python train.py --num_hidden_layers=12 --n_experts=32 --d_expert=480 --d_shared_expert=0 --router_score="softmax" --normalize_top_k=false --routed_scale=5.66 --vocab_size=32768 --norm_eps=1e-06 --tie_word_embeddings="early" --optimizer="soap_variant" --learning_rate=0.00309 --batch_tokens=[32768, 65536, 98304]
Below are experts of layer 9 (counted from 0) of a mixture-of-experts language model. Rows are named router (the router's row for the expert), gate (a neuron's input weights, with its number), up (a neuron's input weights, with its number), down (a neuron's output weights, with its number) and show model dimensions 0-191. Each number is 128 + 32 x the weight over its row's rms, rounded and kept within 0 to 255.
Before each expert's rows: "mostly gets" lists some tokens that are sent to it at least half of the time; "comes before" lists some tokens at least twice as common just after its tokens as in all text. This comes from a sample of Wikipedia text that the model never trained on. Tokens count by the router's weight.

# expert 16
mostly gets: "\",", ",\"", "\"),", " ,", "\";", ","
comes before: " and", " which", " but", " the", " who", " he"
router [132  89 114 176 131  93 170 146  96 128 143 169 135  59 122  86 101 136 139 121 150 123 133 136  67 144 118 137 140 139  79 116  97 165 115  55 146 155  71 134 148 119 143 132 170  80 130 116 152 138 156 119  98 107 174 126 205 151 120 133 178 145 121 128  80 105 121 126 155 164 105  71  74  83  92 161 137  91 160 138 128 122 151  83 126 137  89 141 111  94 119 119 147 138 169  99 103 135 108 140 124 132 167  98 115 137  83 122  99 167 123 144 158  90 137  86 113  81 147 100 133  75 159 101  66 122  87 149 133 111 119 109  97 190  46 104 119 122  57 113 137 148 124 186 170 135  60 130 108 149 131 158 159 221  80 136  80 114 189  79 100 173 154 111 112 119 219 105 112 106 177 125 134 110 135 109 179 161 145  88 100 129 143 162 183 135 130 163  94 178 114  96]
gate1 [ 86 106 164 128 102 134  81 143 101 129 140 164 109 159 132 175 106  34 122 117 151 171 143 129 132 153 144 110 134 154 153 102 150 189 130  81 148  75  97 133 159 142  89 158  79 122 138 105 148 146  38 106 104 162  99 125 161 151 111 141 164 184 145 111 179 112 139 154 107 119 134 158 148 108 110 138 151 134 167 123  98  81 134 122 129 122  93 143 131 171 135 142 101 187 135 110 150 123  97 111 145  68 150 129 123 100 153 154 132 142 180 147 160 116 160 138 141 110 110 140 150 132 147  67 121  86 122 120 111 117 149  89 107 103 138  98 160 166 164 133 145 134 121 126  73 163 166 100 228  84 129 202  92 175 114  66 132  16 116 123  82 118 137  83 120  60 125 112  61 175 158 148 176 143 126  99 159 115 117  96 139 118  87 139 109 111  64 132 129  61 141 195]
up1 [166 148  82 122 182  79 188  77  88  55 114 106 152 150  67 115 174 186 175 134 112 100 123 108 140 111  80 148 143 122 131 157 173 109 131 175  87 163 168 179 143 139 134 127 159 117 158 122 145  91 146 177  78  86 127 123 122 127 188 113 122 108 106 119 164 160 142 120 140 118 136 133 156 133  86 109 147 120  80 128  80 185 141 145 128 158 165  76 162 106 145  90 165  72  94 162 115 147 124 169 103 183 111 156 123 171  68  99 120  71  88 127 142  91 140 124 113 117 120 114  85 122 152 113 127 125 136 113  95 196 129 184 155 140  92 168 160  97  93 179 137 132 113 155 198  94 106  98  78 149  89  82 182  95 143 161 137 189 166 128 153  99 107 159 169 179 103 125 192 142  76 111 142 162 127 134  91 122 172 120 138 150 184 101 172 130 146 144 117 163 146 172]
down1 [136 115  92 148 127  92 132  70 100 164  75 138 135 172 123 143 100 138 138  96  98  83 150 133 135 188  58 111  70 191 126 137 138 117  90 149  79 128 136 140 140  73 151  92 129 110 133 175 187 151 177 154 127 173 180 115 116 112 138 180 112 141 156 131 126 167 111 141 104 157 117 133  92 121 115 142  93 132 164 111  72  86 109 161  95  59 130 106 121  99 118 136 104 133 216 131 136 151 180 151 144 135  96 166 127 142 139 160 143 200 125 152 132 158 135  96 126 129 100  54 135  97 130 116 163 153 119 143 117 145 161 125 140 111 157 165  76 170 138 126 138 152 144 135 139 136 119  62 151  83 139  92 107  31 117 129 132 116 136 148 176 175 116 134 126  67 178 141 131 102  58 153 162  71 145 131  67 121 110  54 209 199 109 179 128 119 129 122 145 155 105 113]

# expert 7
mostly gets: "After", " among", " After", " despite", " without", " for"
comes before: " the", " a", " his", " an", " its", " her"
router [109 137 197 193  89 140 117 121  74 128 130 110 129 103 113 158 143 127  74 133 171  96 190 145 140 138 112 144  91  99  91 155 140 184 116  86 136 151 151 196 104  67 115 171 148 161 167 152 126 144 143 145 173 103 138 147 124 143 125 103 117 148 126 144 134 119 122 122 122 141 137 127  99  95 159 167 161 128 107 144 119  76 101 142 117 125 136 131 143 102 135 102 147 149  87 146 161 121 119 122 193 134 142 161 136 114  18 132  97 117 132 101 157 216 191 105  85 122 161 123 136 114 135 120 168 126 169 128 100 187 101 126  75  84  87 130 146 151 212 111 154 125 115 158 116 126  98 108 119 118 134 155 156 156 110 154 164 123 150 156 121 114  96 148 102 116 101  72 126  91 166 104  89 167 115 118 154  99 159 184  72 105 126 104 105   0  88 117  93 162  78  97]
gate0 [ 94 104 131 189 131 180 154  96 142 188  62 171 129 106  96 104 115 148 141 102 128 153 142 159 143 109 151 141 155 101 141 179 124 154 118 130 117 165 122  90 130 115 139 140 114  50 137 167 120 124 131 201 124  98 144 177 154 144 125 140 122 194 139 144 156 160 138 156 209 139  71 128  84  82 164 117 129 135 115 135 109 126 121  69  81 125 179 134 146 129  84 132 114 117  63 188  99 126  77 112  60  66 148  98 142  69  89 151 125 192 103 145 156 176 126 155 198 146 141 131 113  60 113 155 169 161 105 151 126 139 119 123 131 138  88 148 123  88 142  92 181 187 160  79 149 100 162 164 130 111 100 147 122 112  79 160 166 156 117 103 155 107  72 128  93 111 105 150 141 148 179 134  98 136 164 119  97  97 102 149  93  78 137 105 149 109 134  62 183 169 154 160]
up0 [155 109 108 123  72 144 119 211 144 122  93  54 119 148 137 125 155 191 144 177 128 113  82 115 126  64 114 128 153 132 107 122 185 143 118 164 101 140 129 118 103 134 122 185  90 112 188 194 107 126 127  86  84 139 125 174 109 140 109 115  91 106 140 123 164 168 172  65 149 119 150 119 111  37 111 126 125 125 132 158 118 131 116 110 124  68 155 129 162 113 150 154 165 132 114 148  87  45 119 145 121 135  81 155 139 147 102 102 118 212 139  96 109 143  56 130 120  78  60 168  57  62 117 144 128  93 159  91  82 125 135  82 148 112 119 132 176 136 145 149 143 115 140  76 119 102 143  84 133 110 147 155 114  92 125 159  98  75 145 167 119 137 173 121  82 100  78 201 118 132  92 178 119 184 124  74 123 161 110 152 125 125 130 120 118 116  98 154 165 130 150 159]
down0 [151 206 181 120 152 156 102  67 120 104 167 158 129 125 126 127 104 167 136 103 109 141 165 156  63 145 148 130 101 146 174 182 142 182 196 155  92 137 129 110 127  93 130 112  80 105 171 141  94 180 117  94 145 102 132 120  96 133 140 146  87 118 128  74 114 125 133 102 102 136 143 112  65 103 121  87 162 147 133 133 140 165 101 129  61 175 113 139 116  95 150 131 116 108 133 143 148 127 120 114  91 104 171 155 208 125 147 161 194 150 137 174 123 115 110 127 153 141 156 156  99 140 160 112 121 103 140  76 114 105  27 103 101 156 123 112 116 100 112  69  20 180 120 162 137  88 146  52 150 134 140 169 145  96 137 205 149 120 119 115 127  88 125 133  92  75  99 168  61 149 147 146 214 117 121  89 149 135  92 123 127 142  82 129 109  90 122 130 115 128  97 147]

# expert 22
mostly gets: " \"", " “", " '", "{", " (\"", " =\n\n"
comes before: "20", "19", "18", "born", "The", "C"
router [132  64  93 117 141 132 111 115 161 127 111 146 127 117 138 128 120  57 106 160  99 135 143 115  98  96 121 134 132 168 131  79 132 144 123 110  63  95  92  63 166  91  93 109 108  80 121 176 168 188 106 109  59 149 168 137  82 135 163 142 147 120  73 117 179 136 109 138  85 104  98 117 127 104 159 155 132  35  82  99 138 156 168 173 141 110 222 120 187 152 115 148 117 185 138 123 120 121 144 116  65 126 142 111  70 139 118 153 124 104 112 153 168 107  65  53 101 102  99 111  70  81 116 178 141 118  93  68 133 156 103 131 136 112  62 138 161 149 156  92 127 116 134 115 111 163 131 154 185  98 122  99 167 110 169 141 103 100  55 178 146 146 159 139 164 128 166 132 136 113 109 127 111 178 166 143  97 154 114 116 151 119 164  81 127 148 114  68 169 114 100 134]
gate1 [124 111 110 133 165 127 139 152 189 113 100 135 127 150  78  99  73  71 211  89 166 133 114 129  95  68 124 174  69 114 143 186 107 198 140  86 112 118 125 120 113 188 135  87 102 145 109 147 176 167  76 171  94 176 152 113  84 135 134 111  92 106  69 162 102 159  49 135 157  72 144 144  91 126 120 145 102 130 152 107 126 130 156 160 162 113  87  85  75 110 118 181 141  91 157 112 119 145  82 215 134 191 144 170 128 197 106 100 146 111 106 187 105 143 142 152 142  75 123 109 158 136 131 134 112 174 137 105 136 116 115 140  87  87  99  88 106  99 119  98 189 147 109 134 134 104 128 168 111 161  96 120 128 136 172 109 112 120 131  81 111 106 141 121  93 140 107 156 124  93 176  98 107 159 144 138 111  87 106 111 121  79 141  69  79 142 119 180  87 150  76 123]
up1 [159  95 107 139  93 116 119 119 137 127 166 115 110  79 199 139 110 166  95 184 153 160 138 107 158 181 175 132 110 140 128 104 134 142 120 132 154 123 145 127 160 129 107 147 125  99 193 158 125 149 105 121 112  71 119 145 149 127 129 101 145 167 139 111 183 129 142 137 143 119 114 138 156 119 120 179 116 164  71 175  83 156  73  71  98 126  36 112 114 162 101 102  81 148 123  22 168 137  64 130 132 144 127 178 148  53  89 142 169 164 127 115 156 161 107  97 187 139 166 132 159  75 137 140  55 106 115 186 172 101 100 125  92 113 121 135 146 130  89  89 167  63 130 142 117 164 145 127 130 105  71 122 142  98 121 125 120 160 105 128 114 120 133 157 141 167 133 165 147 120  59  93  82 144 155  83 158 127 126 123 168 193 164 182 152 159 114 188  79 152  85 126]
down1 [122 123 143 104 126  72 142 147 100 152 159 122  81 122  99  92 110  92 136 103 141 134 164 108 107 141 113 100 113 178 157 184  93 188 156 160 103 174 162 142 155 105 105 143  92 137 169 188 146 121 157 205 134 150 119 105 196 108  67  69  95 107 134 200  85 177 101 111  40  76 137 147 141 121 165  91 134 132  79  93 140 109 123 121 102  99 119 111 115 165  69 121 134 147 150  73  84 131 122 120 113 146 120 143  96 152 119 179 109  76 109  99 128 130 140 147 126 242 133 133 110 138 117 146 115 134 106 106 103 129 168 171 208 159 132  88 132 114 113 206 133 120  75 165  98 114 159 137 165 127 154 112 117  97  78 100 156 105 110  97 149 137 117 161 172 158  94 153  83 126 123 137  80 145 171 147 126  62 132 143 163 120 139 121 131 190  95 129 117  92 177 171]

# expert 12
mostly gets: " million", " hundred", " billion", " twenty", " seconds", " seven"
comes before: " |", ".", "–", ",", "0", "%"
router [157  74 135  62 165 116  90 146 101 161 121  94  94 148 117 156 177 133  93 121 142 204  86  95  91 181 134  36 151  73 121 143  50 102 106 124 124 144 140 109 120 146 122 145 192 159 149  94 111 146  99 106 143 152 179 106 161 120 160  83  68 148 126 102 140 118 148 167 148  58 137 106 106 114 144 145 110 142 110 157 173  66  74 130 109 164 169 126 127  83 129 147 143 121 142  62 121  99  44 105 137 139 153 163 135 120 138 145 123 141 152 145 105 142 140 155 140 118 103 112 103 124 109 117  92 157 124  83 110  90 115 105  78 134 159 153  91 142 156 158 164 122 160 138 105 105 120 138  90  99  97 130 149  97 120 196  73 104 199 150 135 129  95 152  99 152 128  97 159 108 107 121 179 103 243 114 143  62 133  90 117 146 122  87 144  66 113 139 161 131  91 138]
gate3 [128 148 109 153 139 121 120 145 100 153 112 122  66 129 104 153  92 179 114  64 185 111  72 151 151 143 108 177 144 148 128 143  98 110 126  91 157 139  85 141 128 108 111 164 140 130 123  81 154 148  94  99 173  98 146 112 111  95 127 129 132 117  62 150 143 177  98  31 160  89 119 108 101 150 132 157 104 100  83 117 190 108 137  87 165 115 137 138 157 108 129 152 108 111 189 130 124  94 101  79 104 121 146 120 174  75 146 110 155 126 169 130 138 124 112 123 117 135 114 133 178  96 130 130 113  85 155 135 201 158 100  70 173 158 133 127  69 171 178  34  89 163 126 110 112 143 113 189 125 118  95 135 138 124 131 133 138 115 113  97  57  89 199 123 170 161 169 108 188  95 146 216 125  91 124 161 123 125 126 128  98  89 145 154 179  82 174 162  78 183 133 109]
up3 [ 99 111 123 127 118 115 173 105 110  95 137 147 145 114 130 119 145  70 152 194  63 161 147 123 131 113 143  77  84 147 136  76 102 159 166 128 114 134 161  85 105 136 143 136 151 129 162 137 118 127 159 157 116 141 149 136 181 117 195 154 144 156 127 110 132  64 138 191  87 178  89 128 148 111 138  79 144 140 133 139  79 176 105 139  74 130 129  71 115 136 167 133 129 159  45 142 150 164 145 176  71  98 143 159  79 201 121 159 117  95 100 109 100 138 147 123  66 104 155 139  97 124 129 126 167 186  87 159 125 112 143 190  64  76 105 100 182 126 116 194 160  88 136 135 139  99 140  68 117 128 157 122 124 159  92 111  92 163 129 122 189 134  81 151  91 119  96 141  83 202 150  76 123 156  82  85 147 145 153 151 116 113 114 109  90 155 102 121 189  63 110 121]
down3 [154 197 159  82 138  91 125 168 107 142 163  50 143  95 199 143 114 134 139 114  98 131 136 131 162 190  79  61 107 179 107  87 151 111 117 127 136 134  62 156 118 181 148 122 109 182  80 127 190 165 150 109 100 101  96 101 105 129 115 124  75 114 156 159 108 140 174 139 118 171 130 204 138  90 158 137 134  90 136 126  73 125 114 127  98 129 126 119 111 155 121 160 163 173 138 113 100 161 107 113 127 141 124 125 176 137 119 110 109 219 108 138 150 169 172 141 128 109  94 143 150 104  80 175 167 209 188 125 113 152 125 151 110 121  98 112 114 163 126  94 109 182 105 191 229 110 120  83  92 161 111 101  66 135 102 111 137 113 160 109 105 173 162 123 121 120 137 183 168 128 157 130 167 122  98  69 125 118 124 142 168 117 139  92 136 107 123 118  69 119 112 143]

# expert 2
mostly gets: " JPL", " %", "/a", " ±%", " Pts", " Candidate"
comes before: " |\n", " |", " |\n\n", ";", "\n", "==\n"
router [145 147 104 139 109 119 123 129 158 147 126 144 176 151 130 137 157 161 122 112  73 157 106  77 118 146 104 151 126 166 119 118 128 183 159 122 166  83  77  93  84 153 148 107 101 132  92 153  63 158 128  95 203  79 188 144 117 116 154 169  80 165  71 153  94 111 100  84 122 124 177 125  84 110  80 101  77 205 145 124  69 105 102 115 102  70 173 182 124 185  78  86 109 122 109  64 101  69 124 115 133 144 120 134 150 111 134 102 109 165 139 149 106 185 115 133 135  88 107 123 169  68 146 145 152 150 132 123 129 166 179 122 104 131 129 114 156 117 141 113 168 107  93 111  91 147 131  87 127 139 167 186 130  47  75 111  97 159 104 144  68 130 115 132  49 114  83 171 154 102 147 120 110 130 134 141 127 156  92  80 155 181 142 163 107 118 166 163  87 103  86 116]
gate3 [200 108 139 174 145 129 115 134 137 144 149 119 167 114 147  95 130 149 138 161 136  78 138 109  74 116 171 182  90 124 125 154 174 126 204 113 151  75 138  98 154 117 139 142 126  96 131  85  78 135 119 158 106 122 108  92 104 142 122  92 135 118  99 116 183 177 105 121  98 149 140 161  71 153 113 159  74 150 121 145 164 160 138 120 105 145 130  85 154 120  83  79  99 105 149  91 108  86 123 189 180 111 109  85 165 163  76 149 143 135 123 173 186 137 113 151 143 132 113 210 157 136 130 147 126 126 188 129 142 185  93 142 175 105 150  61 148 173 151  82 186  83 162 120 106  83 207 147 135 149 146  69 140 129 165  67 188 132 100  57 150 145 139 151 131  85 144 178 127  81  77 139 134 153 126 129  72  92 155 120 140 144 173 151 107 101  99 135  99 135  95  85]
up3 [169 116  77 144 180 169 179 143 115 142 117 113 113  86 116  99 192 147 150 187 167  74 128 102 143 164 159 135 120 123 129 182 131 140 123 167 101  80 157  92 130 124 183 121 101 138  88  98  80 128 116 103  75 162 113 113 107 104 116 127 120  80 116  44 201 127 103 145 103 117 157 153 156 141 129 114 116  76 128 140 136 113 142 119 118 151  90 118 160 131 103 144  74  58 131 152 132  99 163 180 174 117 171 122 113 108 117 146 129 126 123  48 209 124 140  99 123 129 144 195  79 134 145 126 146 128 174 149 197 142 108  96 193 182 122 130 208 142 164  59 151 109 153 167  61 113 125 101 135 149  84  98 130 166 119  89 110 159 114  95 112 147 185 162 164 136 152 126 137  85 105 123  86 110 149  79  75 114 116 122 139 123 178 110 110 133 122 150 155  73 153  94]
down3 [169 109 131 147 157  86 153 122 164 150  75 109 114 123 146 138 126 131 105 140 116  65 132 119 127 172  82 168 106 175 139  86 143 223 146 121  94 120 142 163 117 120 156  93 146  97  30 106 146 123 133 108 105 126 114 205 117  68 160 164 161 131 103 111 129 114 127 103 121 140  97  95  95 137  80 154 127 122 141 156 192  76  48 132  98  93  55 171 114 159 119 153  74 107 116  86  78 130 150 135 148 128 136  96 109 112 126  62  93 108 123 166  70 111 149 127 103  63 141 117 130  94 117 204 141 179 168 137 110  70 129  50 116 139 145 163 154 118 152 158  86 131  93 128 138 124 161  89 118 118 113  91 186 131 116  83 130 191 116 151 127 158 132 151 130 110 139 170 162 136  94 118 142 136 171 145 137 195 154  73 147 150 139 164 105 126 176 110 178 119 151 153]

# expert 28
mostly gets: "−", "^{(", " −", " (−", " LW", " +"
comes before: "0", "1", "2", "3", "4", "5"
router [165 163  84 124 159 101 121 104 154 102 156 176  74 167 121 206 132 150 154 131 112  89 113 101 124 163 105 155 154 157 105 134 132 147  98 170 136 180  54 108 195 172  97 152  84 147 168 134 105 105  55 143 158  85 130  78 118 137 148 199 184  93 122 150 156 102 133 150 136  79 122 163 152 134 158  92 113 112 109 111 101 129 186 118 119 163 189 159  68  87 100 125  95 159 125  50 163 168 108 111 137 110 110  82 118 101 114 121 143 172 134 120 136 142 108 149 121 184 125 123 104 145 153 142 119 107  93 104 120 130 102 127 152  73 135 127 142  84 145 121  93 123 122  69 128 124 178 116 114  85 200 178  73 109 135 174 131 117 107 164  75  86 206 147  89  88 153 168 117 151 145 163 182  64 180 134 120 119 168 129 131 140 108 153 123 148  90 151  77 139 147 119]
gate4 [125 124 156 141 137 177 164 110 125 115 122 148 158 121 142 123 121  76 126  96  49 126 150 137 144 164  49 193 108  97 193 177 149 168 155 115 154 144  97 156 140 117 134 141 160  48  98 206 104  84 158  95 137 185 130  98 139 120 111 154 155  99  44  71 153  80 162 132  96 104 146 151 115 104 179 116  87 122 105 122 112 175  78 112  94  55 196 136 153 107 111  66 132 110 125 133 142 154 111 139 135 150 157 108 150 136 152 134 120 106 163 182  89 130 116 153  57 101  99 145 138 124 146 132 198  61 128 131 118 131 171 167 149 179 110 157 127  91 155 103 143 160 138 147 112 154  93 102 118 119 133 158 121 114 136 188 101 155 138 142  60 135  76 172  99  96 115 185 114 129 115  93 121 148 162 121 109 137 100 127 203 109 112  95 143 115 186 135 152 128 160  98]
up4 [109 180 101 123 145  52 130 152 144  54 166 137 118 139 118 132  95 216 190  96 133  64 103 113  91 150 184  49 171 159 106  96 104 103 136 143  97 171 112 142 100 217 149 127  97 187 145 117  84 142 113 135 150 119 144 164 170 135 174 126 121 131 115 113 132 188  85 163 114  91 102 124 116  76 114 171 120  33 163  88  93  75 167 157 101 142  93 153 143  94  97 166 110 125 142 138 139 121 130 182 134 108 121 106 143 112 148  84 161 153 137  72 128 194 118 106 153 154 123 125 141 130 116  89 102 125 169 141 122 116  58  76 135  98 132  74 127 157 181 155 151 108 164 127 166 118 125 140 154 106 156 142 164 128 127 129 140  98  93 126 130 147 129 132 188 137 138 148 114 174 118 206 149 128  98 144 147 114 166  97 159 112 181 147 133 182  92 128 140 150  83 147]
down4 [ 47 118  96 126  99  89  94 167 112 119 135 107  56 152 127 114 135 162 178 107 166  61 115 126 152 191 139 135 134 107 166 112 133 121 169 129 134 120 125 120 118  95 147 140 104 194  84 154 148  88 141 134 153  75 136 122 173  80 167 186  96 138 130 142 115 164 173 105 104 178 157 191 141  62  70 124 144 164  94  94 100 131 158  90  95 134 129  80 116 154 142  97 175  87 115 140 105 119 129 110 191  96 151 151 124 120 141 144 125 115 171 100 112 136 105  58 107 128  71 128 179  89 104 154  96 202  97 104 130 192  79 150 103 110 106 155  74 146 123 126 181 116 144 111 113 135 152 167  85 157 126  73 157 152 162  95 130 129 117  97 141 135 166 106 151 119 139  84 133  94 117 163  66 126 158  92 111  94 141 107 113 205 200 155 180 138 156 176 119 104 132 127]

# expert 1
mostly gets: " been", " was", " being", " became", " is", " be"
comes before: " a", " an", " the", " also", " released", " known"
router [ 61 123 129 155 147 103 181 109  81 163 111  93 132  90 130  88 117 182 154 155 179 117 149 118 155 153 141 162 113 141 111  97 127 133 101 157 184  68  56 122 135 136 168 100 119  92 106 125 121  93 145 136  69 129 120 119 169 124  99  88 165 164 197  80  64 137 155 189 148 108 193  75 107 117  72 167 136 114 126 149 123 158 158  85 155 122 107 141 143 182 138 136 152 127 179 129 104 146 133  95 146 122 123 114 160 140  54 130 155 127 102 112 177  71 153 137 165 129 143 171 157 106 148 151 167  86 158 139 107 164 117 144 149 121 138  95 137  98  61 183  73 129 156 130 168 184 130  66  99 175  82 143 104 154 137 163 122 139 102 160 149  91 111  54 160 102 206 171 149 104 148 105 110 130 176 113 139 139 105 155 170 124 105 117 138  61 172 119 167 142 143 126]
gate0 [134 152 118 114 150 114 133  92 181 120 137 131 105  90 103 179 122 128 174 121 149 198 115 159 159 109 137 126  83 112 123 129 117 173 106 157 103 101 121  94 108 134 163 119  76 101  97 102 118 150 137 139  98 164 158 138 101 128 161 138 117  95 167 130 120 149 111 145 187 108  89 146 134 177  93 126 173 154 129 167 148 102 146 108 127 127 174 116 180  88  86 181 109 184 100 148 120  78  84 171 173 134  86 136 179 155 121 124 179 134 160 130 128  98 172 146 122 190 107 143  69 123 163 172 161 184 118 162  84 123 150  91 174 198 124 109 128 166  84 130 110 108 113 130 130 128 141 103 112 131 146  83 171 126  90 106 206  94 138 189 101 140 145 134 172  89 156 161 105 131 141 139 160 194 175 108 168 133  73 127 138 146 134 168 145  30 184  73 139  53  63 145]
up0 [141 128 206  46 112 100 147 112 134  92 109  98 121 143 177  86  95 108 147 144 127  78 128  97 161 111 150 135 166 137 183 100  78  81 156 158 164 134 188 147 137  76 120 203 162 108 115 185 118 160  79 112 125  65  71 151 112 130 128 128 119 127  91  91 146 152  68 107 101 123 122 106 136  76 143  89 117 152 174  76 154 174 154 128 150 153 109 117  95 116 145 183  93 131 138 150 160 178 142 104 107  95  61 162 185 139  70 118 109 139 162  71 194 135 173 146 123 115 105 120 148 111  75 144 124 143 109 141  93 113 144 160 161 108 114 150 112  67  97  99  82 160  81 126 123 143 122  62 134  78 190 142 120 138  79 104 151 118 104 104 129  98 188 122 154 132 109 156  91 177 148 129 118 130 110 130 104 182 129 129 182 140 125 152  74  97 131 189 132 103 123 157]
down0 [ 96 111  71 147 140 141 121  96 155 113 132 147 117 136 149 114 102 124 194 202 136  98 119 116 166 134 134 137 144 119  89 153 123 124 185  96  87 129 121 103 102  50 142  63 147 131 105 130  83  99 103 161  57  82  41 123 121 129 131 119 120 114  81 100 121  86 122 142 142 180 105 122  96 129 181 199  87 141 131 120 155  59 128 107 145 117 197 133 110 137  72 171 167 124 147 117 139 121  57 159 161 139 146 137 129 161 163 145 114 130 106  91 159 135  93  77 132 136  72 108 100 124 135 164 182 143 176 132 188  68 203 133 151 103 134 129 147 174 103  45 110 147 127 104 123 117 131 118 195 130 103  95 158 127 165 111 136 134 133 131 113 141  93 115 101 122 148 163 138 157 105 104 151 119 137 197 124 210  85 140  93 133 121 128 122 150 124 219 140 126  84 150]

# expert 0
mostly gets: "\".", ".\"", " Occupations", "'.", " Born", " There"
comes before: " The", " He", " In", " It", " This", " She"
router [171 144 114 231 105  90 149 114 218 124 103 132 146 136  57 123  84 118 196 109  60 125 123 115 119  98  78 141 171 154  42 103 168 119 108 122 144 153 120 123 112 114 162 103 113 167 136 219  81  98 151 139 118  59  90  58 146 163 156 158  75 133  85 147 121  87 100 110 121 153  95 154 139 103 137 139 158 200 124 112  83 124 169  83 174  65 134 158 137 147 112 140  98 144 152 114  93 122 163  76 121 150 159 163 108 128 106 145  89 160 140 139 163 111 188 137 154 112 162 164 176 134 140 123 107 147  94 145 117  88 137 136 159 152 137 121 106  63 129 108 117 113 137 147 142 120 131 115  96 121 152 139  77 128 115 134 127 176 125 134  55 172 171 102 126 153 140  84 113 137 107 160 108 128 103 132 164 162 135  67 153 205 129 143 151 143 133 175 136 136 105 147]
gate1 [ 78 156 130 170 171 105 104  95 117 153 139 136 112 151 131  70 149  81  91 129 125  54 122 119 165 128 190 170 158 182 181 173 142 104 116 158 144 178  75 113 177 140 158 101 123  99 140 143 183  98 152 144 127 105 157 107  70 140 137 130 157 136 116 106  75 159 160 144 158 144 149 163 124 106 155 154 153 124 186 164 104  58 166 144 137 119 182  69  74 152  90 143 131 150  72 188 115 134 120 133 152 170 139  98 152 110 137 125 117 135 176  89 146 138 141  88  93 131 132 121  99  80  71 137  77 162 186 184 106  95 143 145  92 117  98 119 138 152 174  99 107 138 219 106 161 180  98 114 100 125 170 162 147 116  84  86 113 109 126 101 145 134 155  97 140 105 140 138  79 125 146 105 114 146 177  89 112 202 118 100 145 159 133  80 135 107 114  90  65  89 120 176]
up1 [118 138 151  90 114 127 126 212 149 129  71 128  98 149 159  81 124 160 101 109 116 108 159  92 124  92 130 105 158  89  98 123 117 143 178  99  82 155 142 138 136 144  82 113  80 159 118 118 105 151 123 126 186 141 150 152  87 155 115 113 162  85 105 153 175 164 137 217 100 101 125 110 190  95 141 100 105  93 102 138 215 153 188  87 108  98 101 132 150 154 145 115 119  87 111 173 163 154 106  81 132 129 112  99 147  73 162 154 112 129 150 131 105 112 105  98 111 105 135 108 161  87 140 137  77 126 133  85 127 182 111 193 124 210 123 153 107 130 134 148 151 119 125 137 131 127  61 174  99  62 166 121 153 125 137 245 144 124 133 156  63 127 173 116 129 146 195  77 122 176 170 113 130 163 117 123 169 135 132 135 145 159  68 109 126 129 113 156  91 148 118 180]
down1 [162  54  98 177 127 137 175 141  48 154 177 125 139 192 176 123 127 144 115 106  94 160 136 148 100 181 110  64 117 180 148 145 151  95 148 154 121  97 173 131  89 135 164 135 184 124 112 199 130 111 121 118  98  94  85 123 153 171 151  98 150 163 128 105 183 172 148 110  93 121  87 160 121  49 130 100 107 149  83 182  54 143 152 139  94 125 137 145 171 103 170 146  94 124 123  49 106 118 149 193 108  87  96 131 136 144  94 109 128 166 128 123 113 114 151 144 126 142 162 110 115 108 133 157 125 118 116 150 162  75 159 137 166  61 148  95 111 107 177  98 100  93  99 183 186 156 153 143 101 106 128 197 143 166 148 117 166 110 119 170 112 111 142 142  99  63 185  99  86 152  83 141 131 105 108  58 134 139 139 156  96 110 129 126 121 177 131 125 140 111 129  94]